{"n_layer": 9, "d_model": 128, "n_experts": 128, "experts_per_token": 3, "d_expert": 96, "d_shared_expert": 128, "activation": "swiglu", "moe_layers": [0, 1, 2, 3, 4, 5, 6, 7, 8], "n_empty_slots": 32, "router_score": "softmax", "normalize_top_k": false, "routed_scale": 26.3, "balance_loss": 0.000394, "balance_bias": true, "init_std_router": 0.0103, "lr_router": 0.000777, "vocab_size": 2048, "norm": "rmsnorm", "norm_eps": 1e-05, "tie_embeddings": "early", "optimizer": "muon_variant", "lr": 0.01, "beta1": 0.95, "batch_tokens": 131072, "seq_len": 1024, "train_tokens": 761300000, "steps": 5809, "dataset": "wikipedia_en"}
Below are experts of layer 6 (counted from 0) of a mixture-of-experts language model. Rows are named router (the router's row for the expert), gate (a neuron's input weights, with its number), up (a neuron's input weights, with its number), down (a neuron's output weights, with its number) and show model dimensions 0-127. Each number is 128 + 32 x the weight over its row's rms, rounded and kept within 0 to 255. Numbers have three digits each.
After each expert's rows: a language model's description of what the expert responds to. This comes from a sample of Wikipedia text that the model never trained on.

# expert 45
router:128164163111169095164153145140203103162144170126146089097107146099104160133115103107126128092163172126073157209105091083174109129139085118173161118121143133095076079120152083121110090068167120133099125091168173117131160144158084116127092112069126170076122102172146142149131113144185128083118160103136139083084119167072110093163121158128148110148137089111140126137093158150194217173120
gate0:118105139135110108145110114146123174131126144044141165123104113104082100083173101147116153070118167083162163169180205107207181097112198135093191154053157133077116131170102181125157135114189093096124136101120113101156118168127109133116102118125138096128151120121079177105127118152189140201149121121128146098113112104107090146111178122081100143141120139148126161136134116144169127204101
up0:129178159109102129115113116148135149102162075143060126160075106107094125076062140161086145114043118149151139079132139097123115181162120165207179141102083127117136119111139180142113152086110146099055110109108124169171149101175117160125131148139145155122186050139092109129122089139071144168140146111141101132113111164105141133162126106199112122141115206095080083099140132179099148112113
down0:167166163030138141184155137084168106175149114146144148114120147073168134133161104118060094150114147158116174106138130126118103136134132132150093135126152089133088141102091130114121207149090244118116103097147112127150158127105152108127142149160126122129123135107110083124162128205130127148168100128184122139184109124200148102104130039130155159141200137184146154081139149127116103153115
gate1:103173082109048081156081072132141023142127129102147159144116096117068143100092127141159142102089173191120103149119124094119119133132158123172144161112129113146092107165075161116072147147131132083139103117124115134131158219155139132137177152128169159117114109088135165071090057147130096141097159182168134108146130188130082123065116149119149137081100152131159127115117087146121085160156
up1:154190100100151134043106175139080085133141193120143126168159086137160083139114126111164161123139143113116120175113078118157117090096130105159159117133127151191193186137078158102125108125089132130112163129086146085149128068159141168083077200179102158093132143165138071152116206135130141173162149126101133136150089141146130140179143114151114136060087176132170096115144120126091151130157
down1:109164152157108127201070114085064165175127087170096106121130118161136162077143124096072093102173086170098124131161109126120125136152089145152137080097085103135142124139169162092192104120128192115062190138143172169145134108097137148095139098083094124076135066070139157176078149151128109129167135111147163093122131155130150119141142206150119123077176122193116122097135118112152146094143
gate2:109127100093129117208088145147111144077178143128092118108168150120174144090191162095145085109148151206132099098140104131108143181149119136156099093058078093133154146143148133144123054137155168072134109124151138177094144151164189134097145098130182117122110096100115053097093148081164121130118139116180204099151110155115118164177109172104155097135130125160133151101122123136144092071178
up2:186155141149122076175146083091127108135140102149103066070133157087141099155167121153124149141113048106109120183146168133154085125137110048153129122130162129107109119135122134123108123109125219148113127166082129075176075145088095104094114140100139084102142145134140099068141086107165122125151129105188161049147139143152109192101117153089189156112173136098162174071126164124122102136152
down2:107163168143124184119133108128114093113103137087159115121052182083172064112158150101138142115101155156108172157132136121140091107115097148066147112130060083133135181187185142182131100117133091120157105133164131104132187069141100127134076120164126130151102069176115100108095128154155194119076148169158087168133168135138154133134152183075139156171121107103082156103132189137095127165088
gate3:134155091125084104202121091123108180080152154119113079094096100149097208118193108105141138117187158153105126147122153163114204163136120077122103141109127176115115157141089109086120168146164150097132134190143090144170143099154170112141110102163144113106085093104162145105178101120123149143127109155059105151137164118165102133131150158098113120088036129152112180166169097076135197153138
up3:178133156187130121079129128088103132074138084114141173171100149094103105140121155144106146096108135112111140132113140072122105080075104078119147158193154103117101100086115221162105211168095141185143138139065115154111188142092115146126133142154139057107178093165150153093141143156174098115060146122132084131150132130064148116148135126135113132100131095196150150125091088151129082134164
down3:063129090095132162123104124112175173144171154142104136146073118116116171162110107140097146074155193095087136178133124086142137085165059104087097126139114136189115173156077177104074110173153168163188197099104141129144159095112153102115106110090140086075097100129154134081108132056132143122123109143193171148174121150144120139096139119126130118159153072140069157086162154127138102156135
gate4:168130127168134134164145174085123170116084129133116113181166139187098157071080150172096132123137158113122170165106114144155127164106095106174101121148163119172126124139108190145146048104106119083191169077065139121143115090128119156117160131125080132176124124079159138153173186116096150148107127083126126116131119166124113080125191068144188182203163138132141181117142187101126128097136
up4:113139104134091134142091132122132144117096151105144117170158142142147109128162080080087138134135140159126057139102167099126150184116108102165055163104122092139106192078166128156121062115118103175108125099122156135130164093130207116105142147133111215105149107100166200090121127176109068151104119083090156172129156164105173064153142126166111142130079089171110103122125100098045122105149
down4:179118137153118084094225149165157164119114131135173128117147149141041145135173124143090111132138153138138122184145141101134156213100124114112106170080125139131161111134156076056158106217189090107108124109127098104143100119070080101104148191138125201133124149101129124113089145121090132159118175126066137118121196117171143103112119124133151092161119109135122090109108127176102095167142
Description: Word-initial prefixes de, se

# expert 44
router:150089109134109153097154140203145098124104123111142156135097121187178189157050155104149161096113104162095130160170113125124103143076091154171124097133163128127134104090124110107134098081139043189100173171163154204112134199123140107122128118170150157110116135151086117174181101107142134147068170160164144061079129111135174121177107140108150145117139123170136123155178100100150145128073
gate0:054129124079151131092156123144128146124061103089171127108136172141160154099085089094090078092149168130126122118141120140157180100165117154092235142146124154150098130079118056155168133084148111087067124130141175109142131169093103124163151139083131124138115131127128172129120121111216063082098081129128098144054188129108157140126144114090108101153063161158104128146147149110125109132115
up0:104159095154148176136067174102148130109079089120141126122135149082118145113168172107165164199188137137148083067151096095119176116157136132133107124118094190116101123121136040132142164130120089126118137135135002151148060097089137106106105095141127124082128195145115133165153089152090117128092147086119124089128091138121108128145125178110101173163100139146107141127200086106151153162129
down0:199113122101110147183118117116122087126135159150117113111111126084167096148143166109146169124171164089166083146162133127154137146162127096075104072168130137093126166104114087146155084146162137137105047130098113156178101130114116101112131103119064165105097088132191130184083129176165117085081110094154042162135131131150179109146140093092089073179128097151109093187133086144160113080149
gate1:121116142155172113156105132122173149079079127143140096129136116146133198107088171144125222097089166142089147133123119133134104064117088087098130119137127093149124139079083186085175142072121118175126120079069175159179154122101134113123114200142170191112131160167170106127096145131067093151139117050096122121159088109105132081175153121141124143066153161172105115122116113136154103154154
up1:225167144128077078094104093114126147135162119127180156106159116091076099109059121079150070169163077105152116120145159117090159130090106109113166118088092086101105159136128150107103154146092070102132174146169045147109085131093114178131078178132095125078161161085133090140162146143139061169094108062136149127133134126097137109093082154122131136112090106123120145145110137101169153134157
down1:085096156086113151174125083181157121189182178162119117135084113180092112108120113185114169116158084109154169097147101140116153167127123103129134089146115057117114098147093156126095156140123146152099029129081117124134133083148121172125142088184106141107069119133121174139165147187170111125179159131159175052144152113123130154083152101166193132109156098159124137098107101163178115147148
gate2:139165110103132138137137166089142106100158090141155102123153091154134106083119096152108149088153166133146104164131171149070139146139126119136223070151060136144091127114153147131099138141183095121036146169109111100190144062131125129133170120179104109102121129116033139123169145103082137093131148197151150101116072135132143130141047068115122142137158071134094172122115114187123125132129
up2:119105144110117156165157190073114194127110112121174112126190151196144071095140118143137159116157156117153158152140124143081101180150132085170172142158073094123131160105137093107125149115161144150082126184068088139135118102106089191166116147174102147129143118124110148120107101099129119198113083188192169153106126123162114164135065046120090125069128130101132126177084135153150142129088
down2:187070121106144163159137167178171151123137136087125098126136078127163094078138126117136160127128102092124184149095138137146062172131150129140165141169212181135092169127158161157064061159103125157074136122206085139126087150153114097110121172179108138073125101090085125094154184133121092194158144139186117149085126139121114112173100108096120136145140137107122124167132098148193118122154
gate3:085142104092145128159096143085084151114117148153145128173085180051197109188136119174143126131126159179145137156161126099131133133111083166138109127158068065144160106101144150133116062120170125169155123133154196142104073185118133188184135133134092144114155167139209119148117114136133185189141105101136088168152114160152109136095138078132138157125100153159127113122142208137079112116162
up3:147088108177123111127134114100136119133143163127125164081091080168103159151103156075100151141126092097108129100136120178100159114140161075117135155076120222137081162143117132110123179131063193111137181127129084085073200080160111111083077116056143105121137082107085115106125124070090057089149155128108154151117127110098157093171149153160107132117140078121118134133066077116119127143136
down3:128062089172094122128134144096077080059122172134104172103139098082100109129149202084069103113125065106089127129143111112145127151116084114113105091123129159131170185179091147147165102179121128090128159132165128187148161102098174085068124118106121144090143160093112157123150114107109107111173088140112031130152110139095188162151110086083116138152143113067134134121152119134064124118156
gate4:102203172132110185113167146087138147108088073133197109113130126147112148084110167140122110190112159093079149150171088152148160132154164141111076110116139175076152060179137185086134125186119149109121129161137128101138086177113134116071180151134169053168137170171156162120133131161102094163116099127123105113124163144128120136105182193121116120119086142138125202094177134133095109134151
up4:145156199145131138161120144047139177137136110137154144093127128145115156120113116093145065144112095106125149135177119089096140117102172144150096096093147187124102108152119122121114058123126105156076081183140088178130152148105192091139130139117188098124179161076171099179106099110053114149147106083079127057168137124130095138156143115122110154071066117112107191155185142099090131124137
down4:149123172183098087073122133114117071090116184089190136121119118096130074120052138093111123134086047138118176096182100132131147148132123144122160161139093104146144101136118091058065096102075140120121111140118075165086096149082207135123134115169136103129119180130082146089116171107112103144151117169153102144155119099110131105166129172171156085128088159084107129132131157097094121191078
Description: Articles and determiners

# expert 29
router:113172129105142104108161088093149121131091213135177115153141152138084111075064044090175126164103070131116149185145142128100126154146116140107145148140131161126128113089122106106095091105158116149131117110167068109125073163177146170176112157067195141094088120158133125085118111182149124123146137050114086097103123144085118140134155154133162108194135153085159091152079108174156176122121
gate0:101154102059172146056141135184105153141153097073125083158168110129176162161129187151131125072184133170124122088140081115090138117093157114085134090135118163066153177125120100116148172137150120123161139114177124138119144167096137151090110075073183192119119151173138150135132134081150081140153110088101115184159100100113132121063123101147143125114173143094207158154149143166161167104108
up0:144147120140095123117051100174134150115183152092113123162182117121141072147116173112144166180092121149173128131095101120118067116147103124129078131095078130187131180126185098182092160174186093131127106052101118116086105140113105155158126140174176155135136175141175092118131179153172098181120138099113085106149110078105170100116124097143118104193125181156150153193109143171132117109112
down0:103127117080117109103134141083173067138129169135134107135119162072078164122126176101125175023137137162162134086106121143102074064182142110139156142212156100141140172178097120175119139145131112167188157123124104067132152182138161150106120165118134149166121169155148107130144174114138162130142159150191159100118116137093116180111079085123126067175148176144132161099144131129095082148142
gate1:100102074115101128063117115082109150101155146154113152126122064174147100126165136178107171182100130160087142092107102173092144093104123141159066107150065112152170166194128151148121094144115158110181168096165088177077146126124152104110143136117127139092181128139152126129141137117182152164142200159113111112109138118176141098150178141158074073105120118112125163134042059104148149121178
up1:068165143138143156097128159104105112080139118106117115127135116135066152125206117095160088154071137101103211150162141089105119092094134138140123133116149148182117130086127090207103164135099111130084074066167180145127110128162109154158167110177135130123167116140113083090107174152076147126159137156148110122146115089104141173205080142119120150117188074164113197127130079147157173131149
down1:159158096158106051117085130110063122156107146103120096149209102164130146200117106142140088110099119143125199102150196170084093112074132111134066102072109162134119102078102143138115113143126084147131132123181131158170123143156117096155150187114139165086141137122138172151103132116125152065160061128099117111166117153061103123141136080089132155160129125124156133046091142172122150160142
gate2:153193137146170167189142130132089109158142116162097118104193148142166149102208114120137162115087140070102146164153130154136088160109107172132128164161124126124099132142084151098117139143144158070145113166097177137118102126122129095133161169081144112139121074146096199197076157084137098099120137082085132071145121123133083171116132162157173146142149196097189118138118123119177091051109
up2:118145160139129139122157116116107151165150155136194121075179173131163099181133093082120066145071073079064153106087150096112123068150100128131142149155107134157118104102117098109112108124119168122100164169157147171129160086161130126146141144140107136094113119154039150174078121107077093146126135112140172102216114175155092148073113173121157140130135150176153162160097129142078076071095
down2:148180142116157130126073127136119115132117195079166093113116120141102131075128155155152127098198113111111187120115120106126173112191137108141116108150111071155136199092126121140146098174158099095195142190083116129082159128061079154106156168119127093057145111114095142115079118089148164116161109153137111079131066189139128183111148127153190129099145213145163123123122144127139100124089
gate3:117151145124083106170099135115088211113051098120067101174127152097165146121152114072144127115134135102166161146126089131066222140100139088160204112112155114146184156111118127154163140098158176200132133156128149108116200140125083163108142187102154119165106155059119107171071114134139107105099126123076115121150133135105129120109191114115146173113128135117149149152114182136086147136160
up3:124111140116156108120122134166198132116105135160119129074126136171159154084074157122128107169112132188159150163127124128097122131097146133112126168147129194196151097145200060149130134177120096114142121168139199168122217145153142083154145121105104092105160127102142075101168139079121119106090188115124113170093155145116128130105192102143093143152118136089117112156188204134214117120131
down3:117155165157101117107114133114137157093115131150184119113093110099102161102109180147114130107128163238153075143127145142163089063134125138122164152132100157179160110073112081145110111108177096137147154108144143090160141121154123149151125099146111166038103096124092097084138144108137189112149060129148115087142183133131158134229084130115151145127202119119158115199171124170121113103121
gate4:120131108099145099097101156201107155197185131163082147165122087183130091136078066125170095087175154090115097108123157142110113150142118110097124184087097165184120161150106118152152148173069100058130138057130170134109128156127129176104153143161125162135185070113120171126158110172126081108114131093143147156168123121130138163152160129108109123170096143155148067185108099082117091126084
up4:131112154137137177098124114129136066166130119160123140078123120132147141111118153110102148115116069086179116075143107143096112148181154134126162097147136127138141138115164104204093123197105158168142062125128105076177174123089093109127154154125161138105164156217112074111143143152146179145131096185133113118039104146135123094122080147096166135114165115088059135164127162162207181146114
down4:118158158129205139129098138168127069117118119097113133131119162068189150105107150106183130158078152081150090150171157144144109133101120136081140162170146158188137158177119170098087174108168126175129112135062134150126104109168141125095207149107154127120164142135168127082140095113110102179137154114147145132097063140127207141070157110055146194142131146137160081114114146121150163175097
Description: Word-initial prefix pieces

# expert 3
router:157156149121125128086109193099179110112158130078159132125130084124110189080072115090145079086184094103118154160128115179160179079185080168107130106153103120118084070106096107100085070135141167182132178091158162157151102143115117121073145122128165183140120107117123111135096184144155150134056168118132099098134146111208122156132141155105137119140141084094192158137103132147158162095121
gate1:142174126159088176107101171178140141138103161135112102187147114161118096164142076144101142127113077172096093108158137104128166131039134104126106078088148132103101161076121103148147078203102129145100158118131143133133172085105124144060190126097165097088139116104121094187145169223130158155112120147144124167072202137121142080093154129112101107167108134114134102104158180127112129138166
up1:125172096151163097120151082083152151143142122123082115089082173139152137166179173152119149092181084102118126131116103117192138114083081157138129111122098137113150157104074119116057114163105146100167148114206036132135113137097149107141117099143131130133106081099146143120110116057106121070104108127142163098119059099114100071119172111145098125201096128188121183153152135109200134124095
down1:116116158135088080157102108092169172105149131149110140089189143133147089210143104140117127124099098068080146135170116088098120078135164131151155197108104117131134112085139154158089151171096158121132112126172147141154052093106130143096106131119136156081059121159100138116146074144087103127126066164160111091125132130116061149117113092171223126152069128183142152147074146143093133167113
gate2:148167183073143126146201126055136147170133168133119155107164087102121189174135137109139135073101124110115138114104112157052104122171137163091141149127116157107142161158130089185080151110135163138073151090132141112124158190163060151145131119099156116108116109094145150133138129112125158152099121112166074114163067057168120139107052149093114131064181194158128097103139113108123098157102
up2:111185081126074136145074108120101124163074102095145137094155152112153144126155151148131126098162155092128133202096042148106128077150086113165160124144165159124156150094151060105110138177094083078092100167116127082150172154153142146122217131136143114186130147138171129123166101076112182109082043119178104129127101112129142127144087095119148136123138088164156132129122092136118073112079
down2:110094154100180194155101129152109087168083069138147108158151148131145117126136114123185127179075123109171076131138155136127085150125133115152115171090099129164103103191129200083141158160167150120199121073081130146147190141109143138115045170134077103095119154098116180128126131131098076190119140177118139098111087126188141170130110092106138158155140105180134082163163110111152126087132
gate3:154199119216148212077162155151134108131087102132147109105155117152156087165085129115109125079101130131134104098147120073166109129113125106162124104152125189111080156094089151039135155058130171158061162131106130195152066128081148140086123137145153097075162102113120167129159141132181114063124117111130164081110134092151167165114112107145157138122139114123133135091144094127153137081142
up3:083123152075094151129137115116072098165080087156078096124084114135123149136094107078166147201136133100077141115109155122129166124166130109082134156159103082135115157123201116166126184176080125134152093147122104143117124130094137107126113138174117148116183165090140124100159137126119102154123104141127086155060059143111121120061248114143172117138145152138197172158122121096144129092082
down3:119101120128136159155059081143159103129115092096087085108091088156112112108161072110088164198138139118082141126092065134140106146136162083093066138132141125143152157145067103091156157123142083130126134118139162109037126170161145133125105167103158156136134089156124090136162130099058181142112110109135182185112128125081062139183167161161168118147083096116135190156132105102089142170148
gate4:116090133194133109086133126167119093086078096101116142149174131071092138140109165166148157163084136094105126122139104147144114077163029150135121125065150113125156169077066144110081176090098124105128139157112111140093071137121120144085105107136146178141139162201139124146098148144139070175134138135164167143124073072149161105108104134153103206131080122163140094100094100165068115124132
up4:104137112175114152166096080131143110149194131161163139127137132109175130128169101107147150080128134125121161123063099127130192186161131102113134093152106111121145122138210125164141159188136135145121131118101141120131217161079171073107152215172138088108082112141134108116106111123170148160064113161117177085154118170110148156128107083116119104148039103167116127113102170106199129100121
down4:133105142133143103183082135096103092170104098131093170134081104117180122133140146135102139177178146151135084129096158111161150133054150110213178120122070072188177164093101154140078157194147143144174130138130142115143161126138172163099084125143156097083103076172165078089144064135216165114111123125137168111132124131140152090143149085116182136135105126161126170172127116133123151142154
gate5:093118132107188186130162116153178113096093128133125110145099158111109095096098106219141107124113102081062154105169114094074165139109065176114166136183166108143134129094109121168093155107167159133197125060060102125114111109121151132080163172094147155097131107169161087150175088127086175199107116110151132151102142124104153104119164154174130151157160159092172160133112126152145125105097
up5:133148133154183100128123161162160146122115203130137166092099111211146078099126147162152174186140152092140094130165140182104153077070108130183167155094121086129154154085066085107097168126172127120183081093104138056159147180127177166152206141160134151140143145125153149095151175135105121128129132120133115123109175108132146112126177084139165111146221114145145132126157137087129128117120
down5:109148099167126148103138084085110144156112149098141115152134143166119106115106183115167097101164139085104094094159133158078135146131113115109079089143137123135134083194169133101133168143128104165126165119198114151146197081083130116145204113115102171053065060073157150125123127113174122113132094177113066144122116101127165127045197105195106127123121097092164157105133110161122112108107
Description: Mid-word syllable fragments

# expert 13
router:067128131108090126120134160151154188078141130124087195154119139148146154105110167159135102132103130104111097091176099092157161151096102070150080092166082101161118177145098155163144112073114134117060172190173150111152095082105129149142102133118081095117175128175156071192070109100099091136137075165130090140138173128131119159086089148076144112132182156096080148144104159125100148133089
gate1:164117122128169105109125129131108087200126213127154097093113156182205111149153058138091104138144085170128098133171177164157142120123134090140117178136114132117108143108152113102149123157155125099058138116169103094081191109150106169099174083069118111109145157143166127211140155141125128107119044160103117107108098102161137138131126127111167169081090095148143113069097165125142150155076
up1:051104133067111123126069119111145201108177112141131107110155111134072144101116164157078143072134114149117099090132072088142141157111089203154153150160151101140147109081126161123096159166099106167196122178126152107151100125120135108124115178169144159101130126100062179105179130082125118154152173116149136158088114114099093139170089191132112140137132153148047150175133070107170114109139
down1:179095099076126112146116160111087141121101176164111132110114076143117120173171169098125140167124119103109097101115059173148161095105151142084140138210089073120160127153142111129123093159162135089129115088114131144128110107143089120092059094124131121158115110094122173148127109094092182059120188181141078115155102105122099081158197172178179092121135065191083122126151095107159136110124
gate2:139129158186061183076109129108172131140133093152147154181033090163139147145084127141136155134167192085066167115131136133161077136157154101129105172163128156114106166145093132134081143116153151178129115178161109195101140102111107110120133143105070101173110215102121108114112126127146200115138169150092117155114062142157161117111140154114117065130103145090123172121083138099094116149123
up2:174063136181140159135102159104098145169111123095100110153161133149074163120138170158124148115075165172193141100127116133110141156182112170104068136061125109184125172142107150141060106095154163183143092103138151083085116127113154112100148101124099077090121142108103116130168137137058081145144136138076102055046129160175137114104143085127140176142110117115108100161189106156101148114126
down2:142148131157121154174135153135120164130099077102123082124175128161113168166155135152087158156201160097112132185152151183099149085126102126148162122128133154110164144145136131141137142108140152089138081122107136119137169157101094084132146066135240188150112117114129122077177054102157188140119092118186160095131114099140174061136172149135116074159095077075077157122114141106087129125123
gate3:116037116070157130103182135111123107109135114101149151108156121186106130166111092117155124092060128102134145184159083096110085167083135107091136118106147124087113139098114158105149059118143135153165106133109086105147077141076072137102153142165169124159100118147123188184091150113125145039084164126147125068115117093136136170072155133128156128116153073161111121153064105113171072106116
up3:135108130123119154101146174138139134103154162131122140129124117196165112104085158200133120088150126155144130117155062167099025158150082070106129152163090114113166132179123121139138138097095091068133107117128168092152198096136132178109152126133148135131124127077124138156119126097130208139106120088184122149116095153063151108162131185091220129192103152164097161132162114135158088140108
down3:134179131130129123130112082161051170137093169131103148124173080175106138070093131179127083143155135134130136107121101173155092146048078125144100093113128130116133150059080161126115112124151151109094106166159153061137097163088119096171069121139141146184121132134133153105106192148110091156147130055136179081176130077144123066072131129107094093106095097162166144147114090174156124134116
gate4:179067150129154159118128156142143172161168137177068119104126128074179137120090107117174078105165122133142079129176122128168127207104107118113099089142094132080148175070120084152109151114120119117176150139121136114141067081108117123063063062130163154120171120095190090108114148196139130124103119090168151088162112082116116159100120114157118123133161087154110140042113150158105122110144
up4:134084040128147092132123108129114113160148202097129114175140166120087109135174123098123113158100107073189164099104119118136095157138135092154106138137128145172102118162109090152114124144100114166148186117194126135142141154088040109058116124158110151137119095228110125174205130116112157135094127081162131141146166072171145145143129121141115161136097193161138080088118108113165131110082
down4:143175138102104159166144160109128086142048087131065160106088163107129146111165105183113143139145120183134099138126059119135170133075102159168124131133137117063098151080131174146170144128126123102150184127100130096150140166052145130131143068151167123096124079119095113078128159209033189152135133124125133139177116138136152126194102162094135101146128134103159129164107164098101170150132
gate5:179160150112079107163185101171162123102140115164110115063088116092158175128146120103126215112178118152147116160151181123140168159125143104142132082100126165118175156160169159136125127139162147185128120164128119136181123158039184170133159100097095131132141121143117148101077092134102122126129026073170097136128120090126114113093171094177135108118159082155110164139094132168109122122190
up5:128114136112130091119098146092084115137120132102191141167111136155134101146089166169091069145155157135117200124129097156118085169125145222146120144128122200180084152094121135123112080201028185082120230086087121095149116081117120100139094115099110131158163094124095119127152154097157117108119151169087163129116142118112120160174148112133152150089160112166121108122113113148159175124128
down5:120164152083144128175171130093132172160198134101108104177128154150089103165125187113166142169110119142080107197121140126148148056131142171148160055152074108087132079131124156205170107149138113112165119125143182090141158141162138121094127101107142132129107066130113095164173073154129104109114131066073203144124137108109096175171153127147113120098165151127124170179136112095141167086132
Description: Section headings and markup

# expert 7
router:153115132153106078105108111123139141125192095140112068102142103121117161097127119137178110066113094140148133155117132163123167096125068180098110133100174124074075058087127126152117082082154143133137137130155089131164134131119076118154146118121146147125088069111145121117131177153168072083074118084180170093113198171158181201120163161160105146136081117078160136057092161147158134134119
gate1:108142114117128090134105066163124090135118179136148070095137122198080113063082134144112140116086172140119126100145125131131129156091136090116111117090188146067144133158146137145178110089150138095141098121088130156177112135129143152050122116198124182117059154162168108113057149180099173094150095142097091151119101168135126067131120113102175168125124085161121175176139055132160116147146
up1:095094213134146117095141169123119136103104151161125178108054176096188128127088098156169133128074102083098174123124105143140108100122097149142145099102151117126116108040205144168104147178126151138155101109090116127138098134155136070158133147163195118081114186092139109126164187109118142187105128097128091161075123184131160118134180107103114168146123121184131123145132140139070123175101
down1:149134160067146140138153126083155106111155097076105120123092135162225156144155103078124055150145120124082149144141141087136145093128137105113181095157153172120069111152155102118157148132100151160160165117116132108091163151173110123117115076125084118170121202147109210121181119118126158167140083132175094127170147144105132178144080146120151070068109145184153133134100074095067114121154
gate2:104187072149161143100121151177179172115150125091139061125106143174173051104144124168102138065105156179164061122102125122165145152164130129101170124135158071143201107098081185144103150140177139130172139120148109192130104108113186145087158142124089134118139133099134083122178115106113147086153166122184143124139154100122081133110158169168115175158128122184139159174134142138162133086147
up2:056119157085190138081125215122133134086140104136085071204085102108107159120108128160153114156115142136122160091108072141092158162152121091122145094198131127110116110120107158084087161125108141116104106124143128126135146124162093126124153095111130163164134109101197131108156107243177194192060148107122140130127176092124111168135166137137085123176155109123146108107137109121166144146095
down2:127102107107174121131105120138086121142086209079160117090137128103088064161112104108114120143155131139098106082127143073076099111154113106164131162090098145118154204066113114163148120144144123121067084067160091117136127196148088134089129092155127139128087124067168174068169127196144162135167168118128161074101166088126128163133070112162137159133177133178145090112146132181130118126143
gate3:115100198110136125128148110152106107124152062081067144115131117141124145136115111176163108137066150188104090165124116088182157068081153150134175130138180132076123120125128122113104163183173140150126061098083146102118141112156130184152095098087115132102166152150121162110117117105132075121147155106132081094181117183139082122063135169156165155108047113139148183133064137098095129175112
up3:117122106128130117140116203134078137133115109147105199214117084187108119112124088126102138121161126139173113114183094088101116106098113119143138170153168152058190093145109154094137133087207181088064072124120118139069147147163138131146084087132129152080141101076155138142119115167130077036076130174110128114110155134117138124135129082079159128126152162124132138100153153129167176131118
down3:194152139128100114154136138098176094131150146163121113085104098084184183113098155178116156126126152144130122139085176121108133111133172103156090176091161100098158153132129159145111158149099160132224112103042172135125122079128118105076075112145121151146120174129162120071109113123150169148127114172176105096173124116206155083079143120089172067126165147119164109171131155121106107126065
gate4:119143158181148130137167129156107142104148170085112117123097135139096110102122163192160138152116088141175067181179114158103114127140132193207117150134100080111147058125146139145109079079115132125131104142165123182097147168166082161114146180167124182101117105066104093144136135155108148113139084111060101095081130167099147129111119076121141144107088161107133085204186081126132099119179
up4:088155075143103109086118115148068119169080163126097182111100121125125143097110149084134111180127138134140085100120125162139115115106144122075135084117115171129188148113084138117135097136117117123123185186121099136114127102128146169114140062118194136111157071180078123096101105110062182205164141126183144143146147097116147189132161172107168152175210062119129153124152117148103122187152
down4:170097115173112054112109137121125088134052121149072181109084181121130132081118101144145120139112133152190125151128147187155154107131115124125111125098101145086171105125147084186112042151088131106162109121117135218096139094118129166151115162085136125138127096087131192148104091184097087106112166112171122091097204090166092138165090145117119125111162136140135105153119113211148124150128
gate5:161153117130157102139099141128161130095145133124061102208157182094084150162127183153116118102192121155149161113125157151142122109138154138140129074191096111131125122130135183121127033152119128070170173139131180140127110115126101142099078174143112098111161152111087156098135118135107155131092113114144164065070118182095136107117150043144083173184096100112099075115111152176099137090092
up5:113127146140114180139131100180107172113119124126145172112127166131070134140105138121095157105082075147146110144146148054114097114124196144137047155142171170144111091142099081124143198168098142168158129113167120149152188153162122111170193112144118192153071101096128129137145180179134128101082097123093139141091167105173151126113114103133122094088144049162142202147178127131108152107173
down5:163178127169114127093151146112117199144138161157058126080183118080125173098171140179125143133116141158153170136126221089140143147067096131088079067154151121171108109156191147167080151118132105112128138072108097119102098165098164179135143124098119129129134130169139159111139135149137139114130160168097072113116152100189128120165085184109180157160133121080127159110146085114078161073123
Description: Mid-word noun fragments